config = dict(
    num_hidden_layers=14,
    d_shared_expert=0,
    hidden_act='gelu',
    normalize_top_k=True,
    init_std_router=0.00909,
    norm='layernorm',
    parallel_block=True,
    beta1=0.9,
    lr_head=0.00699,
    decay_shape='linear',
    doc_mask=False,
)
Below are experts of layer 10 (counted from 0) of a mixture-of-experts language model. Rows are named router (the router's row for the expert), down (a neuron's output weights, with its number) and show model dimensions 0-255. Each number is 128 + 32 x the weight over its row's rms, rounded and kept within 0 to 255. Numbers have three digits each.
After each expert's rows: a language model's description of what the expert responds to. This comes from a sample of Wikipedia text that the model never trained on.

# expert 2
router:075163048130176154086179148136155177129138162095129194185157079088139118178114141060111153176131132141109126140153187147100128188095114118116123108079077160213166117117167153099160138178114149123182101042191121127166130182082136085148138140143160153091158076145226115142097139136129119122127169080053145143176088085098138159128092109105097116122083145114146118053134155124128136132100082118133145133087153113081171106204184141136123133125132158123125119192118086104136188143129101101102099097122095111136163125105099108094098112147128110122093138169171143134071116153059146146146108129113136144109139131142074154117129092070159190107139134107128162109158067113137148164136108143150131172089082142165146133147133123126108165141096169169110150123103129177108128069072094
down0:095142136115141094179117121136149168150174128177112081139104136135113139143106133091144104093067168099107135079117115122131114139087189123129122077091167103159145027128112124113128110140089148150069088135191181132174147179163098176132109146109097183088095133111105088114125159129170096091138150167115132137156163077144106098062075090142116104089109099184156157087094078173114048168017090149072152191109129182042109123189129180117124129123117143110082078114131141155120148087181173154151103131146138155129142140140115134152125137156100116094119156107161141120156185132125163167121158084140165151127131114135189102135078102152127143085167130125122134125168113106089130144153090141130146127165051150187109153107161144116139096117159095123117104108164152184146222159116138
down1:113133102099142068132098139133124140155136159113081123111124110108169123107131122133127168144131225125126131157092090129119167206113141108142132178151141115075113107125063157106116121175099078077173131144132119177141189121126102134116191152117049064151120083089135174103133083122145134085178090146150120109196114127128113139103140105126129159119122159143111069134174154144156084085154164087163147186098119168110096132099117123185152120148167075127148128169105139100105169140135152160090121086121099141122130147138165164120201095143138105132120159155022175146069124118180085172165129146145117159121162102054145125119068125134185154160113136162146088110120105190059095124129132171170099145154114132132110106137093124141174140101122115142084073058180082102177175138082055
Copula and predicate words. Forms of be and become, plus words right after was/is/as/a, such as was, been, became, first, more.

# expert 10
router:144162135099108113150116114081147088075096123145137159145148074117152085141081077100123152112182150113139148142123143180132163127118161132138212137112108103154137140104155157084146154164132124114108097124146088117190147152187131099119156104152167154037134137081135094122054112102112099140143125119104164148226111102107130163110039091118141169087101124134181145124120201139133118106086119138154096224138127160085133135198081146101195148146178125125076123130159110134130142130098088127086112096127108144090154165185148108075153159169157137117135099174170133145095180104038090171073127155184134111134105124195111112122096101080137099138111152115178115149141137132107078136165149075144171127101164133146118155158133138132112160159081129145146156117107023127147187121149143
down0:114150144105160099150110093141128143148141141158138073189189133122101112094104135125150073112176134147163156133136092169164084118084109096107143077141146115167108133058080110118141126089176112133108142137114078225145097143138090168101179095141180106205121151102094151094119134150133091150116161136121122096143111170117162118100108171137109160121079135124137142111128133096064142123068130065143131137159190138207105143159160132179090117107055069133135147167136114168149134123086197085155108148128112033107149134117102101156078150092090137113081127088088132092145079148103144111165155089153156139152151108184102158194139171142150167149084111168121112069142119222066110089174137157170128135112107165102129137074127108150138157085161138154059082170129115146150110161116135
down1:160153131104135087140167093139141118105131181220139070128144195016137152101105061131113093137131124118115066136156170215107089135137058121160095154195119111083109130173162158112133151156151165097165096127137208067050109123122059111139185115124148165133139128138124150174109091125111130188142148113114104089162129058126134135079095133165140084139126047128136093134141064173089098172172144148137126157116132153136180150143135094131079120131096158180160132139071141112132090147115118137111104168125157134194151078194075093119165146139096131177165035105105105154171167155111147096133130130126099161133165095157155085115098124163109117148067115145152154133151081127113116120098108121111117139105153153125091090140151140135137125139158139123131167147102154153095101101118091
Sports tables and results. Pipe separators in sports and election results tables, sports words like Cup, round, game, match, and accented letters in foreign names.

# expert 11
router:106099146112109155128204176116111148158079163123131160122138110191173057081098181109111163069114209128118180131124158105102110141127155138124114106185081133126136130140130114109184144157128110142109121096142112100182169154172154098154129120097200164109155101118057135140112113113078152133134142086147113123162080107140119120153114114124107167131162116161164103189158174195073136144135079165100097118187094133102139151124102209092158153165153154076173119116121110145087115159210085119144126059120138098119178114162106112104149130070131141111058144135082162171129170119103135152104089103103104090122091126189135129145157078114164172066109212082088107115108117157068173168190140095146115161114069141147098149110118118099117117183127127146131166149078132152114130090115088
down0:201132118134120135095049131135157080115093124101097131115189177121123171103075122103180110105154116101142096124134191205156121127148154128185085110164152093111082167109166130169111128165134122108083136112158127103126100165129146119101156150099140076183171120104174048096111160101104076105130125101082109094129133148201138101094135164092065154091185121191142141111147155133145127153110152149125122130137125131062131123169130145115145217165080103141111149075112084127132145154155113151167142186115121134106128120143127099118149165093194140102128157171157039078142138142152104098129162065130157153144131123067164097104142093184122169114127091110074150111144089115126156122135208083159162169092122157095097129157132131182088164131095183103055076119117149133166127092084109
down1:167089104196134054153141145129109147126090180123138191179144116129123134082068125170137156109146149111123139111104083165149100087083130128108136168158187178119092074110119110151132137123101044189131120118144141105152146069077142108103110124072113100149107158135094162127106187118106180114103168140152124141198139157099161107076115080100142136156133092147158140125052124148143108131134150087199172056147078143122098100155112120100127135163135139090161104086101087179129129122110151130106133112142121076142121094147131167115160097127170084132137192139095173132190130131080096182139046149143148137185104143107124051121120125144068192155138139101090130165126130148111125166147110083129157091129162127171062178153126113090142138121073139146198145156168144115111129216073122
Clause ends and capitals. Sentence-ending periods, commas and colons, clause-opening but, when, where, and single capital letters starting proper names, such as F in Forth.

# expert 13
router:147162131120122112155135136147102138100060113083150168167127097197154091143093126102116130120106134152194202151113149146132191110142113150167142109164114105125187161177145181087174091149092091075133118117170139152200166179128143107135174098076142132117126126102173149150158094123126130087175116092120135128192064096085141190146096086092096089130131146114151125137137131134122127093073164138117094169103102137125165132118204153100160175148085128076137126136082099148108123091116095123095093064169120176164166141143091052059146158131154137196110126161111112191112104136050141070118151109130149120107160103124108113173130106102155142101074188139150095079115083160160122156189132091151148127189131147065116158110160159144086149129129130129094149143110089141085163066074101
down0:122135096104174148104192144135160120141088134176189138114133105128102105119111099123077226152218130064116065158096138061167087168111139064114048080101161152057158061122139112135134144092113122131141232044132114142090101118157159124204085127078101148141141119117131152089119116128130116132105127152130164157097138144163095134138145169139139104157156137134121173095174152124112068166062112129139120081110155105153162120153146152142139155083113137064112130154142151169113175132128176182148160149120118119112125120117095077070108121110084071174159125106098160109148146110151106117115118149115115166175060116123080127128163100155170129114136067125179129088123122105071129116191169141122130164058188150137189121120125159118150164110185117126101110161140131110139117131130131
down1:168158119055152173149149095141088127103136172062101063100116161088133176176139101159155104139128110124164107139162128135162089159134107120117078129153114095159167091117155106103166128163110124093143110169106100123140126110114142123115162115150139123137181127128124171114161156062133102155130133149111077108108146132106108113112088064108102145130142159127149136112128168138201211187100136070122065123062155171116161124159132103134079101100105081098092190126126076119154103155153102132074130112191189204168116172127114080067140041096176103156068134150117188096111201165091137084150122123108149159138166147174127121121108126109137112112175079101132114151135147154088126101145165192174057129111148080133101136133191110136136137086149150151172138100147139146084170055100138
Place names and commas. Ends of place and nationality names (Norway, California, States, British) in biographies and location lines, and commas right after names.

# expert 8
router:125157060079142133110156161156179185088107148131175144143127120183127111177122076130108163118114115139155142123131135056116129126127142112093130086068082147157172146101139144118172124156125078146112094137122118167140147169128103118106125106096162195128151088112138126097099156091114150060120139093124140191147135092123170125051094144073080178162091154140168116127101188149092122149090130153093076182063155091106167181110154171089185136167136187142177074158094078141097143146147047070123092141143108143138137151136123152071119138183162133139122070133102141177060104099084142102098106106141150123102145102140129117117168104131126133121086155120189139052153181140155136132122144074136162172176163119123110164143089123105124095150087114099111099149098071088219142135130079
down0:180099138126109120130044156154132134145148121107122111086199136090084114155095125153094128150129144146111142131161145149064117167141103133112104092141087138158133131114181099097143153120150171126093149132181171033156103078202118100153151120178132118143141124080115108218145112147064169129130125103125167117117144126132132151104178070088072094062178213126146044122120097108131132166136115204191154078075161143126151154119111103133109046155102073113107096143081123142191116101153107194147131115075134123091146144155143171153119101162157132150125160090124088104133099125160079093143100102106111095182140155120131161151112139107154124107163164113107102096107125135121117148207119116137077127134143097156191133136124093123105107124066168127102164092170074178158150156182152
down1:117118083140160120109135147108115141192187140155187072068141118150146112104159117170121151155132150116122184122129094114156122115139117138138121149178123156110165076065086153109097136153120169057091094130106170163136112108103131118150163136123093081201104134140067116139195142157113177152201120149080126164180072154119126092136192170130133206117089109127185119201091138114121153129132087119109142097146149129123122131157084137145080138146136129068091145066085053110167131113142133137145144109063192115139103125111142131155179125132097099142166103186093178109108153168173132113055094090120104132172105130155135101104173122081184097167160133089175102134124078057160117094093105155131096152139155118125110084146104101149094142155130144160148095164081086063202110126139094
Headings and capital initials. Section heading markers == and ===, single capital initials like J, S, K, and words in organization, award or degree names.

# expert 9
router:183108097075135137197187150175126122106098137063115158180151125125201100205092117094103129090059169120085130173168127151112101131077148135099117064123143148168133119162141177096163125114156094134104099108185054155169134142118111124146112069140153173160168120173135124190130088120066112107136107103124160148143130178135149155083091111109080138119109086143217174176101128181134133117130086111201139100079174094083127154111121128100141137163147138094091129136129146158153136157128113138110104122092100155093173170108148070079083184130142107184092153098098131136075136146150124075077097159140148137066117085144140149160136145094148163086111195130128138130154081131105134115171105084197131111117144145115142167112136132135076113148080117081160208120094099160101139122107141
down0:140110085164122127131164130134124125152136098138192144178175139179095187109082172136083170150100158065117132157089108107115147135140109178132123148103079168146110092122147155139134191169069151136154139111155109099119136149129129131085115104128161230163044087098110058122102149177097162139122120104099134168146141215095136100097166103177112176130154125148137045154132119149145113146133108095174119124133120138098130145172100054123175104113101161158169096119061125163131176082092083140092159180096136213111140159114135103144171220107168137123149106148154105134124113111105124132091195099076086132120153120140096120179153114079085161136094082123165134080112093102152122046109149120141143143182112079154118114107128079101185132133118159128133108076104097104128124127102159
down1:163102160117155049129111130174148156152149118087122145171126100094126146123074195161164146123142138143120131105126141219146153131145113164172104111131121115129099161146085150107051111112099130121091059164167128130178100177119080175134127087173109160137162193115082130173125074167116116128163177140128139149117111125143154198112172114104152117125140128127163175124154121072117136192093157076126122140118123143122081139091147103132104064183154155211111124131110117144079118091149121160097079120140149128154069151122124175165140121126141141118094090150115233181148091117126192114152126135096099135134077201153152077091166168077112099163139095110122142138096102102118118024102133178156115112097115123099134082121130084109123130089107106122144157148106124055100069108190083
Verbs and predicate words. Verbs, auxiliaries and verb endings in running prose (would, had, happened, urging), plus prepositions and and that follow verbs or nouns.

# expert 14
router:128158124077153156173159140109129145140081121119086150174154115140132040156136094108096168147110107180139175138135159150097189167123071199075169100187090130124170169123164161126184111112087139048110127109164125186170154182142071087148147114116135213095158093109146080142120123149098107046096083097115146138140081093149166150103073063109078137137104105163168153179123190178109141098101121202161106188088079146069172170156150176100122159160110141137131087154133085153084120160107118159169081123136111102143139155126122095131114168137114152109084109121125109147122121138117081165122128100133128133157146158194121116084165132124135099154091191135077124086089160116130161144148141103174147128138140096119140121120114160146093108136062138138099171120079117146100141111090074
down0:085151122096148183158151138216124116141205119115121129121135079137141104119112162104144175122070153161138102130087126194128171114095136124166095172113165118184095127130144136133116112203135116188183110131105093084114098143101125139101177091158110067140118144150150138115075118185126204200073158106135135098130176146079126160139177089138113098041097124169143130150133116120114138140124121174137143106118125130113126139133116119169189169157097134128075144117136094131164148119160112139126110133214074127077111127110137155124077116096142154054137219086106129176099123140131096104159159153110096148142123000107103109171113118084119111109120111124156179141141093164107164126045117076098175141135097128099104101120106140105112151104125154112069193136139124094181154113113120
down1:081168134117128124127097114077074134121106093100146166079144080124188064110111132139124137125134042101151095135152131148176134144143150114145125052168183168084155143129188157144171123125097122118159120170133153137118151143167143130155043147113114084153108159159148086053117105116191101165129098130113148151087103140134169127177118151104145078145071112199096159105138162099106083168173103137144122129114191111138078160143133120189095192084098111048129163149132170123128162099148082135121153119101083079161140111101160091143121191178132122120143136076163126156117133117083135108114139122119106130123078114131100121070130099118127191144139096177146122166175121047129082191163186158103096144120095111124170135198100116181112129121115163095158120136155174091102058181135117
Codes and abbreviations in tables. Country and position codes in sports squad tables like ENG, USA, MF, GK, plus closing parentheses, semicolons and pipes after entries.

# expert 7
router:128128118146099146194149115176121149088128073133069201189120159182102098101116141111150174101138157106147118124188153098107164210132120155129138127133135128140112097136134150117183059113097110077089109105197094157149132172147142076115111097166144111135124096137117141144072083107159158123071126118089107155162091139106112155121079079131140203149130148133107136100129182180109149161062110107160106141110114143102230126153171182141134146166100114130140110116139125152080120143148078099117116105112125130118136154130129063110140202171128154162054083110149067118111179117064133135133094141161154127042097117151088140160159105119190192154159183163101109132102111094145136184131157152139142129110131102139132142111164112130079133123118186102072156093124106103163211119104068
down0:145101096152103139153122129117136065101106137115145139142138130211133145114143105138159201137135106142110088105084083093152109140148119107115112099155088143183133104162090064152165136128149075136093185135093163153132175143069147132162143114078199160137094099106085099145121139136129121184138154076109151137069127159098134165169137133143172183087161112111126104118052146165095135097130089175106150142145107178118137118119148090125154093053152143169087090137082092119099167113139134122084088123181105166109110097139135160109142207083171134190119120138159138107159069162136100174110148111086136148185188105146128101077109099087109187124145033129058155133131165116093154184133153115131126133151144163076128131107211128134176163135078134068119166092161167137135095071095152
down1:093158078102156103117131180143144158172145121166111173126135099090126115103106180065120107138177164120110132095167170104077119128053145122180147133161173128157127098153138135154167128137108142123057079111123160115181108078098131122161121105124122137153143090134160145126081149118143119156095141105164085110164123156167130115103107125148144149107105159116189130107158057120138082200148112130134166060127155107146080158111200089093180125109144152136096090112132112129182135129128149133074054142145067140157153146183188102153173086137106114106116091083130131131145107129131113093141153143071094080163126161115211143124147069130101158218144148150118102114084086148130125116149116162161153045127179083099156118067079123204212142164090123142089088092168151108101124134102094
Digits and table rows. Digits and number pieces in dates, scores, statistics and model numbers, plus line breaks ending table rows and lists.

# expert 0
router:117129113115143119146155118150077158141111167154094112187152136136163064132133094108090145135172097109123156157121165096185146164029105171088135134128070159146181123151091148098094113111095150086132103108118098149128078164108085097144095137109178123139113144147125183151125120085100118097112132127123112159139116129140130140071091078104103126155095142209175074139172149101129190114068086116189110180079156101117196166157115179123131156138080119128083111156059116143165115136166112151099146094093163148112140158134131121125120105160120095126117122138142121134115140182138091097065149121170162176106089080189102173177134150116154156113158167177137099144096056091113131139118172083188135177139150090126077161102129104143088194192169083086090101133131052160184137097103086
down0:090087111144184069110135124125137105087070141111130073183173100154059089158149121148102067135118107122093183152150096173099131136123192156127153119157138132153137119111102104118082154139213062131144104100079135076152170127117097187143166105089113110103202135068112141069155144132120148109071094158164114186057181172083102117154118105154185109077137189142135107101098166177116068118155119156108108130165144104153096123178120084124127115179146148081105133137139173132131122115120110185123073208107167122117110098151115138159111155158113130117122113116162130118079163147142164096152155147140113175073134100075099157093090163123130156182152149146154120106106121153076089133131129121192137136100134191060138183154163163178111113125130106115073076125143120095181124132174114
down1:110146133184097080077090072147136096177163134144062136116137116090110135126109114155115098133164182111087024128113131120135098183133089132158048131100102147158141158114104087134177125193167093175136145124122179097188102125106161146152078119184098102153148167136104172123146154160117107121125161185107108119227094187121152107114148101079112145145113083111183123161121131150115138096224060138072043111153153135157128186143114148152138088118128145099117125095055124130106119080163126084174126142097092143104157145102148158152134154130109125142142119130147131146157170136068146131148079131130129034140151177162130140136137120107118094105133114161127088151117080115127086105146126147123147139077081119156113124137126065162119156151132189087161213136143115083148149149169086
Infobox and table scaffolding. Line-start dashes, pipes, colons and field names in infoboxes, lists and tables, such as Area, Branding, Motto, Location.

# expert 5
router:135176111109192158182135178118091183165092079163148163143144109168165077109120081110100083125100106120105158138113149101092166123086125159116144147129084162163181093150153138117128126196125124109112154128162092100139166124137149135146119106117114107116140163166188082151098098133167160071102123116196174072130117138050145159149089121146106149146090125171149122123134189141009144105105113134152104149120120176084175122155134176088168154113108125099148132146100107184193142098109098092124059110161108162112197163155109111095118144119155084118065096121177105186115133177061086150069115131166146134112112115106066145130134146134112111106107130168107125134167122125135117126200098069135127167110165121136118198141136102132109135163048138145174187099127149177105144076097088
down0:126114128199108131118144138143120126129128127111105185176202152087159125079118102086163066080159107143162099137176111132146129137125136129130149121110078125126134107125170119160148130193214075200155104132165105064125103137127092145127133087076141094075124097135158134151172156113139116078134094100110123068116140174119192104190128117080128106056126018152135124103140140138107169104022064131150236140148108092103134141143165138168142140147129133175098171122134076174125086074140098115118155148147164150145099108131135151117099162190100144151101168112118103146106108126155150096132132100115159078135129106063159107130123158119126121149150096147138090199155124145157137113100111114075075137140156145070116153168170112118154137119168143076123143203078136130120162111080158
down1:124139117107158161143092145089132160114098131058105171135118139089109103133157126211088091148175158133101072152046121061087201176083164090089121149093064141109074100135154117077082105118171140089140118142130109175121161115131150065107108146098153105146116129088135130087161122116147161109073125111119134118103167133111143087109173172172080118145152156091160081093113157110105097108215122141071118126126148165106086160077134173157145145168112174157124183161177146095111184131060107127158147108191126125159100088129178134167072114102143103176089176116121159100147095119145109139101140135146139096206132153165144116113156128161132078089183161131112176145105108162150087098137162131189139121108149159149091071082163168133110180113111138141169142147092131140145129169084070
Given names and name parts. First names and name fragments of people and places, such as John, Jeremy, Bobby, and inner pieces of surnames and town names.

# expert 6
router:127163090124127108138152152146073148126107135123113158140171089148192147190142153096101096014186156126157175137100103146083117134133125216129145086103074166133144127156149140120150068124108118070094055109193051146117152153138095100135091051125154205145127083130139177186075173058079135127108131098162157106123148120136140116125131111131095182104072174116155151116101141131128124163091149148164101159124108137118163183132156168117117129105121145141107122140104097139153110145101130112115093094127128137117137150162160066071118215089121144099088071149142104134125129176108153146059131148183128136103099152115129126101116117111162146101124108158142124132123083140157125143127106131167162208143149095102138139170080164085102224128114120133155146082077127201130133103068126
down0:161151066140149140105140136102184088125129168137120109144128094133191114082130118110087106042125156173096149122132145153140140062098122141130138122120118111211128134145156134159070147118164070121081107190124132095151133091057131142113110154097137166142110156151117085086117142126126103151138171130109097084141101155180088101175162183143115142092107149119100123081156129186157143166185195149150132144148155210103120136084082094163114125192102169109139163091081229135181094116126152137155080144131117142098117163127076141094164151140103141055122051104095063147148130155097093128132123142057104208102140143110096133131162067112118105158089106140115167205118134091135122135175148155075178135117105117120119139133159090111140133128119141168181133157074123133156071097139096
down1:136105151055179141149139123074116094148111107176110165112110130116085101101156115122145163165152129124145101145131094122108117136121048166056068116145134096149121076097146178193129168092098087151164143113073178167175157151104146110207123145138103193148110151127114069170083114073126034116148136200146152131147162121158118154126165128061142180128150175103167103110148116187146100133235065130156110118122146124126167091123131126108134148185082115099150086108147181064151124164135151151123135106150105059099139132150114163127149116147124108135173134097160064156122086126132102109157146103091076075157109087143067150144135146120147141144091136114132116042103226149149120130142168134155099071111126153128133118142139127182163105144144155105102141090102125143121088120128106
Prepositions in prose. Prepositions like in, of, on, at, during, until, especially in census percentages, dates and places, such as 26.7% of.

# expert 15
router:163128108055141164139151124145143165113133091105163155151176112155177086149098133108088090125144142169123182152123144074111144206124083183134152147145091106166115124091186161103171127091086126104077141117162103204131073127117155097113127105174144167102086163108153086095134136112108063072149126084142117160119112197104116140100103142131120194146133125148127159159170144104095129129082162153125110126145133115098099106133132203079166121218169125077132061098116136136097150102099098093108140119141067137137172122116142138101118149112148082149113135180158133127102108109127142221092102104082112082081141143169100124129126171148110189098166216112128099128156082078197141201133160107153095168186120126086084157138138164125184116164061122119127133110142114156118123110088083
down0:082164068165144210157156185106127169112111091139134104115133135113127135109176140123148162145087121095112174160155108132124135121131168121097097128067106176133142117144124155108130126143184127066113141107051086107115068085185143078086110140119154182113124117083144109114088164145116140097072102165111135148131137140064106162134132066109150138181166104122072125227161156107133120142044131130118130102126080141141127138228179157086096065060146093106101136174136113195095114112124132136164122130123080121137145140113160130186119150111152134084129103086166154077090198146160144122136142089066139094123117139169138092108176099126089060140187111129157108137125088145124225108124113152158122115162122122188110139117151170128138133122149159150136125114183104117134072178164105
down1:182139122168158107127133153130119118172134149121127083114164156153109088124093085114120092090067078082127215132183086102122130181148147158113092153124118130172114188127102079128128142145166095085169183101178140109105164174200165129141129105110146142108168113087134133132127104162185163116116114120165173117128110129075132086159096169169139132111098108125071103082154136172123170164114141117165111104166116192144119083114156086114162102176158064126165114155096114072135105131164120091096107153136088121128103137168144147115111105080097128135118155118115125131127141126051128177166068182159167142099130132095101126146061108155084086130129028132052179142132144165155167177115151089097162113118149202118107124194144059153124145116111132110107083095161154136164165114099044
Spaces before numbers. Bare space, opening parenthesis, dash, minus or plus sign just before a number, common in dates, score tables and ranges.

# expert 1
router:144200117108133137212159147091104199120162121128169105149139063157117106128093087110132129125134122150112150120128178139134166126111162149109155075210128131096163148144170138055142082102087138096128152131131118172170197118128152021133152106163155106127145096135139120140080064155158112074094144129130119106141068197106149230102092116120094121129123130134134112137122185205118129132123109110113090150140132143054153122161202128068144188167093147105174095102140092164135125168107130117152092060159105165156148151096154111055132137139150062134123128119185117138132102164111129134096095131187105108083126168187094157099188106143126122106067140171122076076158106082141128161122127096108163114141120143106122137160149144161101155142097118143157144096084082135113111080128121
down0:128195181082139165130154136118084127110146091115120083076089130121146232064134146098116169116225162056117075147121142120127108151125166151111103129092152079090135099100149126138116083131137063140138092141169120119098111127140139130112130101157109145154119139177116123085148092099139151098181115160155140139085122145098138191130116096108135149117120026065146146150201108121096137117084190097121133132158102109091082142208052124128142142116099170102127129189166125125087143088117182132108090161085153165109110148081120101151138109144143159133157137202183152123175107176085073124040132098158106147133143169143045154139144112099143193127113154107148146135171109163110122142136100141126152136180111130177109179156054117155134154109085133131167126090121151111113143131126111
down1:140065124159080052096110120171149103170143158166153179118132095137086126102129169087163066157121117173165120156100060107168139136124092129145133126087059133131149155133123094205138161105143064157108133104152168132156108114148056082143148151197130163143135096115134111086144096148174085123201108137156105133183112160133105142133135105114129096139095138068120151120137204108150164094191145153104115150155106109189168090134102144141169158015149076143083123086151116124072106113160120134119167057141126188084133058148170173156159134067165134118097159116084071147144121102117127103129127113189116108137147128146188132132130113137141067108102141104130124193101109093148089123118160132198155114095171180140133148119138132087180140076115154126142133137108119139104109107127083
Word-final suffix pieces. Last piece of a word split into tokens, often plural or derivational endings like -ers, -ations, -ness, -ville, as in believers, authorities, Martinsville.

# expert 3
router:139169121108135128123193114129118133167111152121177146130178137189161108122084143115121130110126194157109148168114150093115170146127151107116145120128116129143117125182173123180159116107079113111054130110179097208150133094144125068144119074116139188118125123147192113094083085131113103127079161085099080090165097116119164174068067099153147121117112104142152099163129136139094196104116092101146089136071129156126161139166170096097165154183130138088178123178115154194088147158139155105116076163128118112124123148180131046131138184117145102148110108149137151192077116160096079140090126133174139114116103124162087151130150167110146105072146155136111136102100080078105141097096169082152159169090151102119063166165099163162074146244103107100150174129131115133132135062115099
down0:152069135136144079069109119155167176172095124184191134190163128176145161090138157156075124064152100133136133138145128124153094100196153161102122129069089102109142183107067127127118135111163123137149102124174117105153172130076123164129119095167148141107153112135107104094104143106079155123049101113121110137144093061145032190065151127094085147159141142113131175148080091118137110117166120151141118194186163147130163153094091106156145063129118072080112113179140116144136097124133149168116171140133108116149122150166156186136097113119158134155154149128163087188143088075105061120140104141119123159109154130147198084130168118123146132112162112089177124131105106106153181118170095171126120080133130101091043124074123113117118133187101121094193125155106171077124082170150139
down1:090086102103117127090166142095183110118135137159080153135162136140058139147175168085143116143158091175163106143142132150133187202126128138126125132181103123129118088111087162164125134142147116134125168159124121123148112178092226104103167166109165155156089079144110106126160148166120124124051164173152139165164105099150073116110133091123169136065125163083133158059126120146128109172082113153159155129154169156115182032136111192162130125118111188090104141166198146055106045106110153127127122115134098121120057106083158119162142163073081110081112122120121156099167119106142143117106143138129114216112161129114150133104095171116135123187117139105140143108101095085116180084150181092118110114128134133110161129058141072074164054129158154109118126145123114110141165092103097
Determiners and modifiers. Articles, demonstratives and possessives opening a noun phrase, such as the, a, this, its, their, same, plus adjective endings like hormonal.

# expert 4
router:158145109101149132109170209169146185147138142133115114125137136172180145155140088094047122113160183136136109182156164116147159177088082125145154100097114174161124149112177126073145153174106160078084122088127128120127137186130097110179030116125147144117132090177154031153121141074089149103138136135064109166165118154138122137076094095091081194158131137111155109180144161187096137200085126143151072158156091123172146111150132177102139142150111116138115118115083078111108204154150155133104088145169111155135131135170100076094090183115147161175087107117116161143082144131145072103106136135120093081117095119167068146092137135069122151099137091096125108107148159147113080149146193105126110142141119073168127174142144121130131124107111154172164143144094103187120108069126097
down0:122115157129145104135150117107129145107125082066157101146107109138130078122061122065165123092108166154124156086090070098145136120126162194148136112158110124074109073176110108119141118192155155163116126163121127196164109132078114177152141128123150132162105122172044155182107149097104099130179079116185104099091118084133111143118106076154102173140124136120192164123217087177090147105117145149167116113109132138141135128144130124100094210081168105139156111147066173138143065200134140092160077105109126111105109143080108090160137103113122174109086103140110039110106088139154126167146057095131123128116092087124175188126107154092114114124120148116153150103146086184135126193145156155108136074098134097200139134139116142182182145139130172120181134138095208124130160120130159
down1:192144124073110101106122130139159102083141139120142099110141135115128083150136150187105171165171130159144137115121063135131091126153170090116167142144122124180127098142137152107115176074160175120064140172194128117106135141099107178054088106143063136138095073173168090161153144148068098087154160076113126126133125146143119106123098175135097135122118142131155135099180106142092123110142145116139133130108061093179105151147121101135123123109146171109158139204050086079129117089142151086089152147179070084079107042115121137116130149079094179130099123138152147107154102068102174076110200152205140132121137038132095093147119202110097111161191116130164127091115151129158191133156130138154142122162137135140139139213094130179120088142125109083145105125185138133105170143125135
Pronouns and word onsets. Subject pronouns like he, she, they, it, and first pieces of words after a space or quote, such as re, un, dis.

# expert 12
router:186138097129089162144134114133077177103104145091123159086138138192140092155083050114134139148141170104137119139085116128144123185113160127129102081134088143152150085118105133100119099153160114131110106121135093149144130098135162091142135146153149170144106093127154133141127096053181108097091152143118133149125121170119199142163124095110082162118167050086166112174149147102077126133079072055146133091125116134112136118096205201104173153117123121107116124133140095140141158147145146164100037108136081152121118166114092098169097107173140126117111073158175151149093089120088099184109147087171093088090136175206087143106147104108160163090140159128127175081186087090121120120185121129167140112188194115175168151166090127106058130140068089139114155163115148142152181103072157
down0:225163115104128069080103133149175140083141105127100104175117100121150133138116153209143119122101091079148142136143138101127068161138129127173153080154058127101186126161092153104158100131155113138117132151148106099153205115135135086117129147133120176089145090078139064133104121150143113169080105082109177064102164189099087080139135154106106143130154170138195069124110099148104082142185091146114096181101109164122147106138139128113113116117121132138161149120181172127135114093136151113109163124096140098229147098154119098095138140159105124206130153142157138161131107118145133147120161131119089115088125121106158066148105143172148065078198103179094100101100114121149072176109095119137134122111121131088175150184178105173169172107078189125120142080131073166087103144082169
down1:108137173168192177126098127087092100162108110132148074141053086075145130119129113104194121098164100162127137168127151102138105180160184177094171114085092118204129151121198172125119111133159115099060093161154110132126194142108136106128138147084151152156170105122109127175132190162105144177176156087136081140101101099136136106124059172104165122104119106084156145111130116137137148147092154123153164177154124160148149106137132142152110165167161133134117111117152142145110069112030103139194188151121066126121116090147109118201093118101116065153104175164173134100152088171113101084077113104071109127102175172130120161165172132173174128119138118111145135083127083119099145084161134163083080138115147124134099074034112127100103117103150109098090110140131098101153098136164162
Mid-word fragments. Inner word pieces, often consonant clusters like ip, op, pl, amp, that come before endings such as -ing or -ed, for example import, temper.